{
  "num_hidden_layers": 9,
  "hidden_size": 192,
  "n_experts": 32,
  "experts_per_token": 3,
  "d_expert": 192,
  "d_shared_expert": 0,
  "hidden_act": "relu",
  "moe_layers": [1, 2, 3, 4, 5, 6, 7, 8],
  "router_score": "sigmoid",
  "normalize_top_k": true,
  "routed_scale": 1.5,
  "balance_loss": 0.0108,
  "balance_bias": false,
  "router_bias": true,
  "n_groups": 4,
  "groups_per_token": 1,
  "init_std_router": 0.00921,
  "lr_router": 0.000621,
  "num_attention_heads": 6,
  "num_key_value_heads": 6,
  "head_dim": 32,
  "vocab_size": 2048,
  "norm": "rmsnorm",
  "norm_place": "pre",
  "norm_eps": 1e-06,
  "positions": "rope",
  "rope_theta": 10000.0,
  "rope_fraction": 1.0,
  "qk_norm": false,
  "attn_scale": 0.177,
  "tie_word_embeddings": false,
  "parallel_block": false,
  "extras": ["capped logits"],
  "init": "uniform",
  "init_std_qkv": 0.031,
  "init_std_o": 0.00732,
  "init_std_up": 0.031,
  "init_std_down": 0.00366,
  "init_out_by_depth": true,
  "optimizer": "soap_variant",
  "learning_rate": 0.00425,
  "lr_mult_up": 0.8,
  "beta1": 0.95,
  "beta2": 0.99,
  "lr_head": 0.009,
  "max_grad_norm": 1.0,
  "warmup_steps": 200,
  "schedule": "wsd",
  "decay_fraction": 0.71,
  "decay_shape": "pow",
  "final_lr_fraction": 0.0,
  "batch_tokens": [65536, 131072, 262144, 524288],
  "max_seq_len": 768,
  "doc_mask": true,
  "train_tokens": 737400000,
  "max_steps": 3757,
  "dataset": "wikipedia_en"
}
Below are experts of layer 6 (counted from 0) of a mixture-of-experts language model. Rows are named router (the router's row for the expert) and show model dimensions 0-191. Each number is 128 + 32 x the weight over its row's rms, rounded and kept within 0 to 255.
After each expert's rows: "mostly gets" lists some tokens that are sent to it at least half of the time. This comes from a sample of Wikipedia text that the model never trained on.

# expert 4
router [150  94 160 193 101 144 125 119 139 107 134 144  93 111 128 119 134 106 131 137 156 145 186 131  93  99 139 116  83 146 153 131 113 135  99 104 109  99  91 111  63 160 111 120 130 110 125 184  80  68  91 147 131 162 190 129 119 158 196 103 116  83  99  93 146 121 147 111 146  95 136  75 140 176 159  90 138 184 124  80 126 120 159 146  88 100 127  84  91 140 174 120 102 154 126  91 108 132 123 159 125 122 128 103  39  94 140  77 114 116 132  67 133 119 160  72  99 102 149 125 128 128 214 101 117 172 105 129  99 149 162 198 145 133 155 148  90 140 175 178 146 148 103 130 160 159 156 105  97 126 141  86  68 145 155 168 108  98  95  84 164 185 178 105 124 129 102 128 132 138 119  99 195  89 171  94 132 153 181  93 103 177 136 114 187 104  52 123 163 194 112  91]
mostly gets: " a", " became", " Li", "li", " their", " his"

# expert 23
router [152 172 172 191 125 137 182 119  66  86  76 144 136  82 109  56 113  60  89 124 129 153 189 150 117 103 125  53 121 175  94 161  98 106 118 120 117 128 125 169 103 136 137 135 128 119  61 151 138 133  98 100  95 186 102 104 108 107 155 118  94 150 141 172 126 102 192  98 156 106 181 111 189 155 149 119 105 108 128 132 160  66 137 146 111 106 101 101 134 114 126 100 100 175 167 147 164 112 114 147  83 136 132  56 142  90 112 124 166 208 100  70 115  99 109 106  88  70 113 164  83 131 142 117 168 131 140 151 161 165 125 195 114  89 140 112 103 103  88 117 153  96 147 107 145 133 152 110 103 129 133  89 100 152 103 140 143  73  77 127 144 178 133 147 108 138 127 151 118 112 112  87 139  73 118  54  51 138 165  96 124 163 162 108 159  82  81 148 125 150 125 101]
mostly gets: " ca", " Pla", " la", " bi", " tri", " fa"

# expert 11
router [167 110 124 168 108 149 153 141 160 165  99 129 182 117 131 155 110 145 134 175 122 140 181 149 119 120 168 114 120 105 204 119  70  64 101 113 119 151  69 157 152 175 123 153 126 103 125  69  75 119  83 208  90 153 137 148 178 147 140 113 149  87 107 150 142 136 207 143 125 154 128  86 145 158 133 116 143  61 107 114 150 123 131 142 132 106 134  84 255  81 195 160  98 110 120 100 175  91 128 129  99  91 129 115  89  65  76 137 122 117 106 121 118 110 166 120 170 115 150 122 100 157 141 112 136 147 108  80 128 115 107 125 135 138 111 109 123 107 182 141 148 136 158 133 165 141 156  82 101 100 148 131  79  79 137 136 132  85 140  87 116 185 151  99  85 169  79 144 120 126 107 120 139 151 162 106 205 135  90 123 109 132  98 154 135 143  95 195 184 153  68  94]
mostly gets: " election", " area", " role", " event", " region", " district"

# expert 27
router [129 128  88 125 151 163 159 114 124 132 129 115 186 163 104 108 121 102 135 131 143 120 164 146 149 126 111  66 103 136 138 121 106 154 114 127 146 121 111 180  96 154 120 136 116 124 154 100 128 146  99 221 114 150 210 135 178 100 193 143 131 115 167  95 147 134 158  83 131 132 132 112 119 121 181 143 122  77 135  95 137  82 102 162 117  96 116  99 191 156 186 124 131 116 145  81 110 126  96 101  71 102  85 115  42  91 162 114 154  84 120 133  93 134 150 111 123 106 155 117 104 109 108 157 164  88 128  82 154 214 130 164 112 138  72  71 116 128 157 129 178 183 101 126 168 161 145 139 157 113  82  97 105 113 157 113 123  96 143  80  93 161 142 111 101 134 103 142  75  91  92 110 111  35 158  76 143 172 107  44 119  93 112 100 129 139  73  82 145 185 112  64]
mostly gets: " January", " June", " December", " —", " November", " February"

# expert 1
router [133 187 135 146 181 162 197 130  72 152 101 154 175 110 131  97 110 126 114 141  98 156 130 152 156 134  80  94 129 140  82 139  58 132  73 110  98 125 108 206  92 159  91 149 125 104 105 115 140 137 112 140 139 160 126  95 122  94 130 104 129 167 158  99 131 136 184 132 146  76 149 114 165 113 160 112 123  69 149 124 201 120 118 155 152  72 120  78 117  86 163 101 122 158 197 153 144 105  68 106  96  98 106  86 115 112  83 148 147 199  96 114 131 111 114 113 126 161 101 186  64 103 162 110 164 134 128 138 150 158 100 179 105  91 112 136  76 136 118 107 126 117 140 144 142 104 134 116 130 126 177 127  94 133 132 129 160 109 130 130 183 175 151 113  53 110  74  97  78 120 118 150 148  59 197  96 163 170  82  70 129 151 124  86 121 143  40 148 129 146 154  94]
mostly gets: " Ben", " Li", "±", " Ba", " S", " Am"

# expert 24
router [152 120 146 134 150 151 138 148  92  55  91 171 168 132 145  97 103 108 114 139 103 197 127 123 164 113  73  52 124 145 117 135 126 141 146 155 118 106 121 175  51 118  96 170 152 121 113 151 139 155  76  60 145 144  95 106  74 118 123  90 107 136 143 135 165 118 158 116 158 117 149  77 156 141 198 135  81 109 119 113 181 105 124 190  96 100 128 154 114 115 155  82 137 145 170 128 145 137 111 100  95 167  47  65 161  90 117 159 173 197  90  89 117  64 110  87 104 128 147 176 103  63 124 156 148 121 144 131 148 168 115 173  83  86 149 121 100  94 129 138 130 141 165 149 145 171 129 157 123 112 155 100 104 142 142 156 145  43 136 151 149 139 138 131 116 130  99 129  74 158 126 122 165  59 173 107 128 178 142 106 118 192 159  85 133 127  87 174  83 155 119  90]
mostly gets: " po", " bo", " imp", " con", " ==", " st"

# expert 19
router [ 91 115 147 173 122 181 149 105 186  95 113 131 149 109 105  75 135 108 162 185 136 118 127 155 151 109 174 142 118  78 212 149  94 123  86  81 116 121  75 143 138 146 131 121 129 145 113 107  84  80  92 197  95 148 167 168 147 150 137 101 107 109 101 142 119 132 241  77 164 141 124 109 146 129 152  91 113  62 140 121  74 123 124 166 126 111 119 103 174 124 164  99 118 134 147 117 172 129 126 127 124 100 150 111  92  67 125  98 133 136 115 134 125  58 123 126 135  95 130  53  43 131 176 121 137 181 117 123 138  69 150 179 116 118  92 109 113 128 149 177 143 113 145 143 170 120 166 154 109 100 130 114  85 115  82 121 119 105 142  43 115 183 164 118 120 155  85  95 102 119 155 109 138 140 136  65 152 101  89 102  94 164 117 160 125 120 101 142 189 161  57  86]
mostly gets: " include", " contain", " including", " describe", "–2", " This"

# expert 17
router [183 110 141 148 156 173 163 123 115 177 163 125 166  96 107  83 106  99 140 119 186 141 125 146 115  95 132  92 149 103 168 120  81 104 133  92  88 115  80 223  91 174 101 141 175 123 129  92 155 114 118 205 125 138 141 102 191 122 174 149 130  73 147 137 177 170 194  80 147  87 108  90 134 155 116 125 108  60 134 113 144 158 147 130 156  61 119  68 187 118 206 112 123 132 141 125 144  98 149 108  69  63 142 118 116  54  84 123 140 104 158 118 127 134 152 132 144 115 164 162 102 176 135 110 153 142 102 106 150 155 111 147 120 118 119 109  91 135 110 148 155 141 158 165 139 124 127 110 132 116 146 119  62 148 146 116 157  89 139 106 157 166 151 101  57 130  91 105 116 135 125 125 168  95 158 125 137 147 134 115 129 106 113 140 141 137  42 136 161 200  98  36]
mostly gets: " German", " French", " English", " Ku", "Japanese", " Bur"

# expert 30
router [116  91 132 188 123 174 187 125 141 152 128 133 201 109 129  66 156 110 143 113 163 116 155 169 119 105 119  84 141 120 113 126 109 160 129 122  79 142 125 201 116 180 111 138 142 137 145 125  91 117 100 180 105 135 161 127 161 114 165 119 164 119 138 134 153 134 231 124 135 122  90  66 161 157 143  80  82 104 156 131 160 102 126 131 139  97  92 107 117  99 191 110  99 179 168 147 136 124 103 114  64 107 119  87 129  53  88 132 152 143 160 132 127 139 158 120 152 118 133 142  91 142 141 114 138 172 107 140 184 115 136 154 164 149 112 137  83 144 149 143 132 111 132 161 136 126 162 155 144 131 137  80  98  94 153 110 161  93 142 113 151 211 139  83  30 143  85 166  93 134 102 116 210 118 128 127 156 127 109  80 160 157 117 108 122 160  21 130 136 201  87  77]
mostly gets: "′", " June", " December", " January", " =", "°"

# expert 20
router [155 154 165 130 157 161 160 133 147 104  40 126 196 128  67 112 156 123 109 155 140 155 163 134  90  98 181  95 137 122 149 132  85 126  50 124 146 113  56 166  90 143 144 137 189 139 138  97  69  59 106 171 118 148 105 125 112  99 143 132  47 124 106 130 146 102 180 121 167  67 161 162 146 143 141 112 151 116 122 116 164 106 197 152 113  81 107 107 122 146 186 121 143  58 151  93 133 136  96 155 103 117 131 111 113 110 122 142 144 127 143 116 132 115 111 100 120 147 169 107 129 111 140 101 162 155 127 101 129 145 164 116 110 107 139  98  71 102 165 162 112 183  60 166 135 115 144 138 187  95 167 113 118 145 149 110  96  76 188 102 144 154 138 122  53 183  87 132  81 112  90 144 147  98 140 101 155 174 154 101 133 120  86 112  93 172  66 157 150 183 108  73]
mostly gets: " Ha", " Ku", " Bu", " Har", " Wal", " Lo"

# expert 7
router [148 110 134 149 157 203 151 141 154 183 149 133 161 106 116  65 110 123 143 115 138 152 151 159 122  94 149 102 132  99 162  91  63 158 131 119 125  98  96 198 117 156 139 121 167 138 101 125 120 145  80 224 104 142 160 118 192  97 150 117 160 132 134 125 131 144 177 111 173  66 118  96 151 151 180 121 119  90 125 115 126 117 127 133 144  89 103 103 195 130 207 143 107 103 146 108 183 119 126  77  86  95 130 140  36  50 112 142 135 145 167 144 144  75 157 143 146 121 188 141 115 129 121 106 142 143 116 130 148 134 106 125 114 126 112 101  69 143 130 171 136 167 130 189 128 136 127  99 141  96 158  92  73 118 124 110 125 109 144 101 163 170 159 120  70 121  56 119 117 135 115 133 193 128 159 105 122 148  97  84 130 137 119  92 147 155  34 122 149 188  91  51]
mostly gets: " Florida", " Paris", " London", " North", "burg", "!"

# expert 9
router [169 131 211 158 169 171 170  99 142  82  88 145 163 128 153  90  92 119  75 136 142 194 189 154 141 111 133  52  63 160 161 114 139 110  98 181 126 147 126 152 124 120 149 131  97 125 140 171  96 136 102 105 100 206 136 128  77 127  97 109 136 152 170 135 133 102 192 156 156 121 145 132 147 121 147 137  95  77 119 142 183  66 104 164  94  73 143  99  81 118  91 121 109 146 185 132 102 158 127 116 158 150 105  12 113  94 122 131 139 219  86 105 136  91 111 115 101 108 176 158  92 123 139  95 168 126 161  96 121 125 139 172 115  78 132 125  88  72 145 126 173 105 114 136 146 118 146 102  97 134 122 129 111 122 153 126 126  78 130 103 114 122 153 137 104 181  84 109 107 120 105 122 137 112 153  79 158 184 177 123 148 162 102  86 146 119  97 160 122 152 194 106]
mostly gets: " su", " consider", " h", " award", " under", " un"

# expert 31
router [171 114 143 101 131 119 162 140 138 114  90 160 127 154 140  83 101 136 153 176 173 114 104 162  88 121  96 126 153 175 151 141  51 150 125 140 139  78 182 132  92 116  67 122 128  96 112  99  78 110 130 142  67 152 138 106 102 140 139  93 110 122 150 127 176 162 126 113 126  81 132 109 102  90 155 155 126 101 158 155 106 158 174 121 153  97 128 107 175 118 140 135 123 131 133  86 106  71 127  96 183 142 134 116  73  87 101 116 153 172 192  92 161 100  89 106 142 135 122 154  70 147 189 110 175 127  69  82 142 211 138 124  91 143 140 144  79  78 171 165 139 185 114 169 122 127 141 138 164 100 134  89  86 160 159  99 168 119 160  94  88 109 162  79  64 157  76 105 117 150 162 137 122  80 157 132 194 102  84  95 117  98 109 179 192 117  45 115 128 156 117 112]
mostly gets: " served", "w", " father", " where", " which", "ur"

# expert 14
router [160 106 156 117  97 124 140 153 126 131  72 179 176 118  71  48 124  89 167 120 105 140 173 147 120 112  85 112 129 112 129  93 104 138 144 120 152 127 126 169  97 136 108 144 182 121 132 161 116 175 115 118 130 148 117 115 168 103 149 110 137 178 167 153 155 143 173  98 130 101  94 110 164 143 183 177 126 105 120 151 155  61 135 140 131  86  94 132 126 124 178 100 101 131 123 171 122  65 147 125  30 139  90  59 115  37 154  87 160 157 127  82  67 158 148  87 116 121  90 154  97 154 166 170 156 151 112 139 175 194 164 135 119 161 138 147 100 115 132 151 167 145  85 145 130 135 125 154 144 104 108 103  94 170 146 114 152  80 115  57 146 150 176  83  91  94  82 117 104 119 128  77 177 116 147  84 106 110  90 116 135 131 175 143 140 115  57 131 110 152 165  49]
mostly gets: " some", " under", "{", " along", "^", " game"

# expert 8
router [168 122 181 150 127 184 204 160 116 136 149 173 189 146 124  95 142  95 134 144 146 111 141 163 145  93 116 114 113  90 155 158 112 155 137 117 130  68 135 213  85 179  81 139 134 119 119 122 118 111  91 238 123 121 142 111 141  89 163 138 167 130 117 126 174 143 153 131 178 132 123 112 137 127 202 131 114 101 128 118 155 124 164 147 132 122 119  76 173 116 201 136 110 127 124 130 137 104 102  95  83  42 141  81  59 103 127 137 135 121 155 155 142 146 147 121 136 106 162  94 124 138 167 101 157 120 103  94 141 183 175 135 100 151 133  99  39 124 128 166 142 190 109 156 131 170 171 116 146 100 151 122  94 114 159  85 154 106 147 124 143 159 148  91  27 115  56 114 107 148 124 129 180  75 134 113 140 142 123  51 141 118 117 101 121 165  83 118 133 144 122  92]
mostly gets: " John", " James", " William", " Michael", " Scott", " Peter"

# expert 29
router [104 123 124 163  87 153 154 112 141 149  91 130 134  96 102 111 126  52 156  95 112  99 203 168  86  86 163  96  74  52 209 107 141 137  93 131 134 112 109 109 119 147  89 135 210 118 112 182  84 127 107 145 151 164 139 127 135  92 146 114 145  95 139 168 123 121 190 115 164  58 139  97 129 176 154 155 119 194  88 146 118 103 140 149 132 111 105  64 158 110 158 128 114 150 128 105 104 103 138 110 115 112 119  87 100  70 116 108 148 154 126 114 168  90 182  93 133 148  98 127 145 113 144  98 137 184  94 147 121 142 142 185 103 142 141  80  70 111 141 174 155 177 147 153 131  78 150 130 106 121 180 100 104  94 113 171  94  58 161  59 118 159 204  96 105 142  95  88 127  96 135 116 186 141 155  96  95 155 126 138 117 138 152  93  96 116  80 156 157 127 178  94]
mostly gets: "),", ",", "The", " where", " the", " while"

# expert 0
router [162 128 147 151 107 153 159 108  94 112  55 127 178 146 108  51  71 110 139 150 122 124 123 132 152 102 137  80 114 141 159 118 115 145 115 198 180 146  98 179  99 105  83 147 197 111 150 194 122 154 113 112 118 148 142 103 114 117 116 110 109 122 134 119 159  81 169 121 164 128 173 102 152 176 183 182  80  94 128 165  98  86 147 203 153 123  96 104 177 119 160 104 111 120 186 128 192 147 151  80 124 181  58  67  93  97 103 115 159 176 107 114  89 109  81  82 116 118 137 140 122 130 110 103 144 120 109 126 159 196 109 160 136 114 165 117 103  93 175 153 143 146 166 149 126 142  89 156 104 142 191 146 120  94 126 152 177  99 160  72 104 141  82 108  98 132  86 126 111 147  98 133 120 107 151 111 123 136 133 131 131 143 176  84 149 101  77 117 104 198 208 102]
mostly gets: " but", " wrote", " published", " up", " he", "—"

# expert 16
router [104 188 159 163 107 128 170 166 124 115 115 140 160 105 100  99 158 117 115 155 164 129 161 158 110 125 149 102 138 113 107  55  56 180  99 136 114 122 166 220 121 186  96 125 165 136 131 113 100 159 166 135 100 140 181 105 138 132 191 131 139 153 143 124 128 130 148 137 148 108 121  77 160 144 174  84 109  87 133 135 152 104 132 158 128  92 119 110 181 126 211 120 125 193 144 129 195 113 110 101 113  83 105  76 111  89  91  94 182 182 102 137 126  90  88  97 164 159 121 105  70 116 124  87 120 149  88 138 157 145 120 178 123 117  76 102  80 109 118 122 112 144 141 130 152 153 131 153 138 109 161  88  83 100 141 128 147 123 115 156 150 186 122  74  40 127 107 115  86 113  94 114 186 101 188 115 135 174 115  87 184 125 170  88 132 172  59 162 157 161 130 136]
mostly gets: " Har", " we", " Pe", " Wal", " Mont", " You"

# expert 26
router [149 116 151 136 114 145 155  87 116 118 178 130 159 185 175 119 147 122 113 147 143 148 157 121 114 110 114 129  94 156 115  94  78 110 131 215 126 131  83  94 109 104  90 161  92 116 134 163 105  94 124 121 148 181 167  89  86 175 139 122 139 152 200 106 178 103 254 138  77  93 177 139 143 201 153 171  92  95 161  94 236  85 177 131 105 115 152 108 122 118 128 115 112 166 147 152 122 120 101 110 117 146 114  70  74  97  92 144 176 205 136 139  91 138 138 110 141 136 123 123 133 117 170 131 151 118 142 115 130 159 123 174  87 126 198 136 128 110 139 105 153 132 144 165 149 126 165 122 125 135 149 109  84 117 164 144 184 106 200 133 148 148 143 130 111 149 108 128 132  82 108 124 172 109 132  64 169 213 127 112  90 160 136 119  90  96 103 119 144 123 158 111]
mostly gets: " continu", " imp", "equ", "The", " great", " qu"

# expert 3
router [202 142 145 143 153 150 165 158 131 146 103 200 204 147 138 116 147 101 168 152 129 102 119 157 119 112  97  94  90  93 138 167  61 157 137 102 131  76 138 177  72 166  79 138 148 113 151 105 124 153  89 216 142 140 126 121 131 105 162 126 172 141 141 127 130 150 142 100 171 134 119 135 129 120 221  86  89 142 141 126 137 105 120 139 114 105 116 135 197 108 190 135 134 151 169 112 135 128 124  85 104 119 171  90  73  87 112 109 145 114 167 213 163 127 113 117 111  97 153  81  82 141 147  98 182 138  63 100 154 150 110 158 104 136 145 103  91 132  95 161 125 149 134 129 158 157 174 114 172 119 137 104 137 113 143 117 175 121 156 134 109 153 166  93  40 190  82  99  96 133 104 142 154 115 114 104 111 151 120  74 127 136 170 130 104 147  65  79 212 157 119  99]
mostly gets: " Ben", " 2001", " 2003", " United", " 2004", " 1998"

# expert 18
router [119 144 152 120 175 155 178 140 161 135  82 135 194 134 133  76  99  95 139 119  93 111 152 177 135  94 109 145 101 112  83 119 109 178  71 153 103  88 158 189  62 150  71 115 110 108 103  97 131 190  84 211 136 115 165 109 157  75 155 129 195 134 133 116 132 107 141 122 112 124 117  83 140 113 177 141 120  81 125 118 142  96 134 151  77 152 112 113 122 134 126 114 132 127 163 138 174 118 105  80 104 105  91  80  48  84 176  96 155 114 176 132 152 118 123 138 145 129 125 100 122 145 143 148 217 131 135 118 156 205  95 120 112 165 106  93  77 145 137 169 129 139 103 163 149 140 177 121 120 113 121 125 120 153 168  90 137 111 135  74 128 173 174  75  85 140  97 128  92  94  94 134 159 100 109 129 114 132  94  84 133 122 136  87 121 114  25 125 148 219 153 121]
mostly gets: " Har", " Win", " −", " Ber", "–1", "–2"

# expert 5
router [124  94 135 182 148 147 175  99 129 140  56 175 162 119  80  98  96  95 129 151 167 132 165 155 138 121 150 153 118 117 138 140 136 131  89 108  96 153  95 178 142 173 173 114 178 133 125 106 110 148 135 128 130 145 144 126 183 124 147 139  99  98 135 141  99 130 252  99 124 129 109  75 168 193 130  87  47 126 148 159 141 160 125 149 130 124  94 129 145  72 184 111 128 163 169 161 135 143 119 164 114 102  92  84 138  44 149 138 158 174 148 152 133 155 136 101 188 104 148 111  79 151 138 124 193 177 118 131 180 123 129 121 130 114 126 147 122 110 131 139 140 113 136 142 167 108 188 194 124 113 132  77  97 120 117 128 148  57 108 105 146 206 118  99  77 178  61 171  85 119 121 126 118  94  86 124 139 160 140  91 171 149 116 145 113 137  70 115 140 196  89 111]
mostly gets: " km", "±", " its", " became", " released", " is"

# expert 21
router [168 130 155 130 127 153 177  84  98  69 133 148 146 137 123 119 132 132 107 138 113 191 147 114 150 133 145 103 146 126 131 124  95 101 123 167 111 120 107 155 101 130  96 183 138 120 135 119  68 138 148  93 138 158 119 147 103 163 126  72 106 139 135  94 161  80 184 124 119 130  99  76 154 159 157 155  52 108 125 108 211 112 118 196 132  71 136  88 114 104 127  68 118 133 197 178 127 113 123  91 107 138 138  66 108 115  74 138 196 193 110  78 161 118 108  80 111 163 113 131 101 127 146 134 147 176 151 151 146 110 101 152 101 106 169 133 136 110 170 139 176 101 126 163 135  91 149 113 114 154 214 130  90 134 152 127 105  76 149 149 200 142 186 141 118 125  61 142  82 137 113 158 164 113 217 100 132 129 139 133 116 242 148 132 151 126 106 164 113 140 140  93]
mostly gets: "Personal", " b", " bi", " g", " ca", "£"

# expert 10
router [122 151 191 174 181 173 173 118  99 121 105 115 153 122  93  94  90 103 113 129 168 119 131 151 116 119 112  91 118  80 169 113 101 152  64 106  92 157  98 202 126 173 111 147 146 122 159 124 166 104 154 149  98 136 132 114 149  96 156  81  89 123 118 158 169 118 186 152 130 139 146 109 149 147 147 139 131 119 115 149 163 109 147 165 122  83 127 131 104  71 221 117 137 120 166 117 178 144 112 123 109  81  85  57 164  73  92 160 196 173 177 148 125 118 150 146  95 157 146 193  44 127 182 117 149 176 140 144 170 175 101 132 130 102  99 130  99 147  98 107 155  94 150 128 157 132 168 153 138  71 161 106 124 148 137 155 143 102 127 139 162 198 152 106  92 104 119 125  63 132 117 106 169 115 188  92 166 158 124  91 147 140 158  93 115 163  66 179 116 176 136  85]
mostly gets: " ch", " h", " very", " set", "Ch", " Sh"

# expert 13
router [136 114 145 137 183 168 167 139 133 181 158 117 159 113  73  83 120  95 158 128 171 137 117 165 173 125 144  98  81 131 134 110  64 140 128 148  95 122 121 230  96 140 137 160 157 129 121 173  89 157  75 208  60 149 139 107 196 122 130 114  71 164 183 138 135 147 223  98 155 107 132  80 140 139 141 116 113  73 126 131  98 115 108 156 120 140 101 108 148 140 208  80 115 113 195 102 167 115 142  77 103 108 144  93  67  40 110 106 127 128 141 112 127 117 115 137 159 149 141 113  90 146 170 118 138 134  99  96 168 104  91 139  92 111 107 137 103 148 144 139 127 137 121 143 148 116 127 111 148 128 135  98 111 119 143 103 130 115 130  89 160 172 170 106  66 116 111 121 101 127 117 120 189 134 145 100 114 140  80 132 120 113 104  85 106 158  38 129 156 182  91  51]
mostly gets: "н", "ó", " James", " William", "т", "ي"

# expert 22
router [179 133 128 180 126 142 163 129 111 148  36 101 149 117  98 109 116 136 105 128 146 175 189 168 111  73 120  61 105 126 185 123 109  42 125 191 148 135 113 104 143 160  91 152 191 108 117 123  49 145 131 153 103 153 125 144 132 136 126 139 172 115 143 115 169 129 192  88 135  96 129  91 159 146 132 160  93  64  85 126 147 119 108 148 109  77 100 114 183  85 129 152  94 143 112 128 157 121 130 126  83 126 100 116  98  71  88 126 121 120 140  84 145  80 157  99 155  98 122 151  97 148 186 126 107 170 130  97 118 146 119 175 147 128 139 101  73 105 132 169 143 119 192 131 141 138 121 110  75 129 137 129 109  94 152 144 123  60 178  64 128 153 164 118 115 144  49 105 136 100 114 136 197 128 144 106 166 103  95 133 137 111 118 141  99 124  71 201 171 116 142  50]
mostly gets: " include", " by", " for", " help", " contain", " through"

# expert 6
router [117 136 149 147 111 165 169 128 182 161 148 178 126 122 103 129 102 125 118 114 118 126 176 151 139 130 149  95 104  68 230 109  63  65 123 106  98 148  51 149 145 188  91 184 159 104 124 136 110  96 147 189 119 179 168 161 151 136 159 133 156 102 155 150 127 116 175  96  91 133 107 135 122 116 196 149 136 115 130  99 162 115 134 152 101  87 111  96 243 120 125 103  68 138 129 131 136 122 164 106  89  96 134 106 115  80 103 142 185 149 136 139  91 104 117 117 148 122 143 114  96 133 130 128 150 153 123  97  93 164 146 127 112 148 155  91 129 121 178 177 150 122 151 135 131 116 151 172 104  93 124  96 115  95  79 132 109  69 170  56 101 182 213  77 100 136  76 107 109 129 131 101 148 128 174  87 138 133 117 143  88 133 131 151  61 118  99 169 151 177  98  86]
mostly gets: " released", " published", " held", "elected", " began", " km"

# expert 28
router [166 152 142 146 122 130 144  47 150 103  72 128 145 103 122  52  81 145  99 143 145 109 220 156 160 122 118 119 107 127 126 107 116  69 101 151 122 111  85 161 156 148  74 174 149 127 157 113  92 100 119 134 153 144 161 127 109 140 122 116 147  95  79 127 111 104 195 109 162 120  81 118 171 139 165 136  77  48 150 130 206 124 116 151 104  84 106 102 190 115 153 136  98 102 169 105 128 160 175 106 141 120 129  94 151 107 109 106 131 111 127  85 109 162  84 185 170 121 137  83  63 167 112 141 143 196 144 104 159 114 158 167 165  89 175 115  69  84 125 165  75 116  97  89 170 158 133 160 110 126 131 117  91  63 125 101 136  46 111  86 116 140 166 105  49 106 109 125 102 108 120 113 127 138 136 109 140 111  96 112 168 138 110 107 129 147  79 145 139 157 128  68]
mostly gets: " ==", " However", " where", "====", "===", " January"

# expert 12
router [126 150 150 176 115 137 137 102 102 150 113 180 147 116 121  83  99 107 124 140 166 124 161 132 174 103 102 127 114 121 170 151  97  94 113 121  85 147  90 127 136 129  97 181 141  83  91 121 101 118 160 139 129 134 158  89 113 149 155 127 161  83 125 177 153 109 235 118 119 151 100 103 149 164 164 131  92  89 133 142 170 110 174 164  86  85  93  60 110  87 180  64 111 188 173 162 184  80 141 146  88  80 157  97 154 123 106 133 139 196 108 110 135 117  89  87 107 116 109 128 128 111 112 116 133 160 146 121 138 121 100 161 102 115 119 162 147 132 194 183 183 114 171  97 171  89 131 160 101 116 152 141  67  61 126 180 137  63 177 101 164 169 180 102  81 171  63 165 147 129 140 112 137 135 180 132 129 134 145 161 103 201 180 134 113 129 124 160 110 123 104 112]
mostly gets: " very", " tradition", " success", " development", " government", "write"

# expert 25
router [201 106 119 169 150 151 165  75 107 117 148 108 134 150 105  96 114 156 147 157 114 134 152 148 128 121  40  78 152 163 226 171  82 105 131 141 106 154 120 123 134 141 115 187 119 120 138  80  77 134 127 178 126 144 117 147 120 138 149 106 129 131 162 133 152 145 176  85  89 131  91 128 158 182 162 200 119  33 109 122 189 132 139 123 140  85 116  76 133 121 146 147 117 126 106 169 136 118 126 138  90 167 134 103 117  89 142 130 160 147 107 128 112 125 157 108 104 121 130 212  65 139 149  81 130 107 138 127 143 157 111 189 155  97 147  83 122  41 129 116 196 187 188 104 129  81 143 183  97  94 158 146 101  78 143 152 178  69 122  93 116 182 137  83  82 149 111 155 129 121 146 113 142  97 115  96 136 124 136 155  90 162 103 141 177 160 111 132 158 144 110  94]
mostly gets: " However", " high", " great", " short", " information", " served"

# expert 2
router [178 109 127 151 118 136 177 126 154 122  94 141 164  96 112 153 117 146 149 187  94 158 141 140 135 119 143 116 124  82 205 158  72  63  88 167 132 145  84  77 155 145 113 135 195  90 129  72  72 146 102 116 125 151 152 151 142 167 138 122 207  84 138 144 128 141 172 107 136 129 138  97 109 167 152 119 106  44 119 130 157 136 139 141 120 119 139 117 235  66 175 149  99 146 120 130 125  93 110 117 108 127 102 105 104  45 115 141  84 124 119 135 125  83 158 113 162  99 110 147  67 171 144 113 145 169 109 111 135 119  86 135 139 128 144 131 109  81 172 142 148 144 172 145 150 103 126  91  84 114 134 155  79  93 153 117 179  62 163  92 116 190 147  73  93 143  35 127 148 119 104 131 152 137 157  81 151 146 105 120  86 142 109 162 135  93 103 190 176 134 129 104]
mostly gets: " announced", " wrote", " Court", " political", " century", " military"

# expert 15
router [135 124 106 147 149 111 152 108 131 100 136 123 182 101  74 141 103 148 142 189 113 157 152 114 106  87 118 141 102 103 143 137 104  20  93 163 118 111  82 121 136 177 159 138 190  92  99  86  85 109 111 103 124 140 127 168  80 188 162 139 163  97 118 150 123 133 135 148 133 102 155  68 151 140 139 108 120  88 138 119 160 126 105 172 140 130 125  84 199  83 195 101  75 133 150 115 179 110 113 162 105  93 131  92  76  70 116 104 142 124 125 105 119 117 136 138 128 114 126 139  52 172 120 107 115 168 121 109 144 156 129 122 102 161 170  97 109 103 153 141 143  67 159  93 139 109 111 135  87 127 133 181 109 100 117 105 124  87 193  82 141 211 141  80  80 144  78 163 143  83  63 157 185 141 175  81 136 125  80 129 105 108 104 175 114 105 122 191 188 128 109  84]
mostly gets: " part", " work", " title", " member", " Award", " career"